config.toml
n_layer = 14
n_experts = 64
d_expert = 48
activation = "squared_relu"
normalize_top_k = true
balance_loss = 0.00214
balance_bias = false
lr_router = 0.000736
vocab_size = 2048
lr = 0.00676
Below are experts of layer 4 (counted from 0) of a mixture-of-experts language model. Rows are named router (the router's row for the expert) and show model dimensions 0-95. Each number is 50 + 12 x the weight over its row's rms, rounded and kept within 0 to 99.
After each expert's rows: "comes after" lists some tokens at least twice as common just before its tokens as in all text. This comes from a sample of Wikipedia text that the model never trained on. Tokens count by the router's weight.

# expert 17
router:35 54 62 43 40 52 73 55 55 65 82 54 64 45 48 63 60 58 32 51 60 43 38 41 42 52 37 29 59 57 54 38 54 68 28 71 56 45 34 67 65 57 33 56 36 71 53 56 35 69 56 47 58 27 58 27 56 51 61 32 45 41 42 63 52 47 46 58 47 59 47 59 45 64 65 73 55 49 31 53 50 48 61 34 51 67 44 64 60 59 46 39 47 45 29 45
comes after: "ed", "ing", "19", "ated", "s", "20"

# expert 33
router:50 50 60 57 44 40 67 46 71 66 53 51 45 33 38 62 55 37 32 45 43 41 53 46 54 28 53 55 53 44 55 38 33 66 36 55 44 61 49 64 64 39 44 55 44 59 37 38 46 69 44 32 41 25 53 49 39 50 62 63 51 66 25 55 55 51 39 66 30 69 64 61 52 53 51 59 59 45 48 25 61 25 52 43 36 65 36 48 63 47 43 58 67 20 29 62
comes after: ".", "-", " the", " l", " L", " a"

# expert 47
router:51 36 64 39 35 56 49 41 52 55 58 44 60 21 70 65 57 57 50 47 47 61 43 53 59 52 58 50 64 57 55 56 65 68 73 62 56 47 38 55 48 85 63 71 53 35 54 61 28 38 38 55 60 46 44 53 62 40 62 80 57 58 79 49 49 43 61 56 48 49 57 50 25 26 58 47 54 35 39 58 50 51 42 65 54 33 57 41 59 55 54 49 22 47 52 56
comes after: ",", " was", " is", " as", " and", "."

# expert 41
router:54 44 66 50 45 54 64 48 69 66 70 54 44 34 34 53 50 45 34 64 39 49 48 45 56 30 60 43 46 42 63 29 32 58 38 55 46 56 54 60 64 38 37 48 47 57 32 37 40 75 42 38 44 31 46 40 49 52 62 52 58 61 35 54 62 55 39 65 30 65 67 64 50 47 47 69 66 45 41 31 69 35 63 41 42 63 32 57 63 58 39 55 72 21 43 59
comes after: " |", ",", " in", "ed", " and", " with"

# expert 24
router:63 41 51 50 53 38 43 51 56 41 47 47 26 27 47 68 61 73 61 64 57 36 55 51 49 32 58 33 52 32 40 47 37 39 56 50 62 54 34 57 49 45 64 60 65 63 29 33 26 71 46 34 39 37 64 54 59 59 51 38 65 22 36 61 67 59 34 40 46 52 51 46 38 42 44 64 57 52 35 60 66 39 46 33 33 65 57 47 38 52 34 65 58 44 60 42
comes after: " ", "–", "10", "00", " (", "1"

# expert 40
router:52 53 45 67 58 41 40 68 58 43 56 41 43 51 39 32 63 62 66 49 39 51 58 69 49 39 51 73 51 56 31 51 65 45 38 36 71 56 58 65 49 41 65 53 57 62 34 45 57 52 53 38 33 63 63 44 55 37 48 26 73 68 30 47 43 37 50 48 58 52 57 37 34 40 32 65 68 54 45 60 33 53 39 77 67 53 38 68 38 48 42 65 28 35 49 64
comes after: " (", " \"", "\n\n", ".\n\n", "==", " =\n\n"

# expert 13
router:42 50 35 44 48 44 50 49 42 45 50 71 44 43 46 30 80 58 44 41 56 32 52 70 45 58 48 50 47 52 54 47 45 59 62 52 67 51 35 62 56 55 48 32 73 58 41 27 54 52 70 43 34 40 64 41 59 26 55 36 41 51 51 35 66 52 52 20 43 53 53 38 64 51 50 40 63 33 47 30 46 55 66 56 56 49 52 41 68 59 35 60 29 56 85 32
comes after: " |\n", "\n", ".\n\n", ")\n", " |\n\n", "\n\n"

# expert 27
router:49 38 64 55 43 48 55 49 73 65 69 56 42 34 32 57 54 40 35 64 38 50 49 48 62 28 62 47 50 42 63 32 31 62 38 56 41 60 53 61 63 46 37 46 43 59 37 35 43 72 49 39 45 34 47 47 44 49 62 48 55 64 30 49 61 56 41 57 29 71 65 55 52 52 48 64 69 47 46 28 70 27 63 44 44 67 33 53 59 56 37 55 66 21 45 59
comes after: " |", " —", ".", " and", ";", " /"

# expert 62
router:47 38 66 53 46 42 56 49 75 67 67 55 44 37 34 55 55 46 35 57 35 44 46 52 58 29 63 46 55 44 63 30 35 63 39 55 45 54 48 60 62 39 35 53 44 56 37 35 46 75 49 36 41 31 50 42 43 50 63 47 62 64 30 49 62 50 31 67 35 67 69 58 53 48 49 64 67 47 43 34 65 31 64 47 45 65 30 51 58 62 35 59 66 20 47 59
comes after: " in", " of", " the", " as", " with", "ed"

# expert 7
router:55 51 55 68 58 47 39 15 29 61 48 60 37 71 50 36 43 44 47 25 39 46 60 58 47 37 50 55 38 47 50 54 43 30 47 54 53 49 45 65 57 41 42 60 48 46 37 39 45 51 70 51 38 40 36 29 61 35 57 41 50 61 64 29 57 44 54 34 38 30 35 34 56 60 25 37 60 43 40 38 49 67 26 35 36 43 47 53 64 52 53 58 20 45 44 54
comes after: "\n", " |\n", "-", ")\n", "\n\n", ".\n"

# expert 20
router:48 35 50 52 46 68 58 51 55 42 62 24 55 63 58 57 29 55 54 38 66 54 40 49 27 39 55 39 36 69 68 59 51 32 44 62 57 48 29 60 58 69 53 60 65 67 34 44 63 56 65 57 39 47 38 39 60 57 60 44 49 37 70 30 55 36 87 44 47 50 54 41 47 72 27 52 60 28 46 62 56 56 54 48 39 45 46 53 47 51 51 38 33 54 31 48
comes after: " of", ")", "0", " in", " to", "1"

# expert 23
router:48 43 53 31 61 42 60 47 62 50 48 35 43 35 59 24 40 41 65 51 53 62 44 60 26 37 58 27 47 73 68 43 44 56 38 57 57 59 73 50 64 48 40 72 40 35 30 60 36 57 39 32 52 37 36 71 57 46 70 48 48 52 37 45 46 49 34 31 53 45 70 41 34 51 44 68 56 36 42 44 49 38 53 47 47 49 55 65 48 67 53 24 51 50 37 29
comes after: " |", "|", ";", ",", ":", " in"

# expert 53
router:48 41 60 54 45 39 58 45 70 64 67 53 43 35 31 61 50 43 33 62 41 41 41 55 60 33 64 49 49 42 62 35 34 69 36 57 43 65 49 63 60 49 37 47 45 56 36 35 47 75 48 34 38 33 49 39 41 49 65 48 57 63 32 46 62 56 40 61 34 67 63 61 50 52 47 63 64 46 48 30 67 29 62 44 38 67 31 55 62 54 36 64 71 22 42 58
comes after: "0", " —", " |", "4", ")", "8"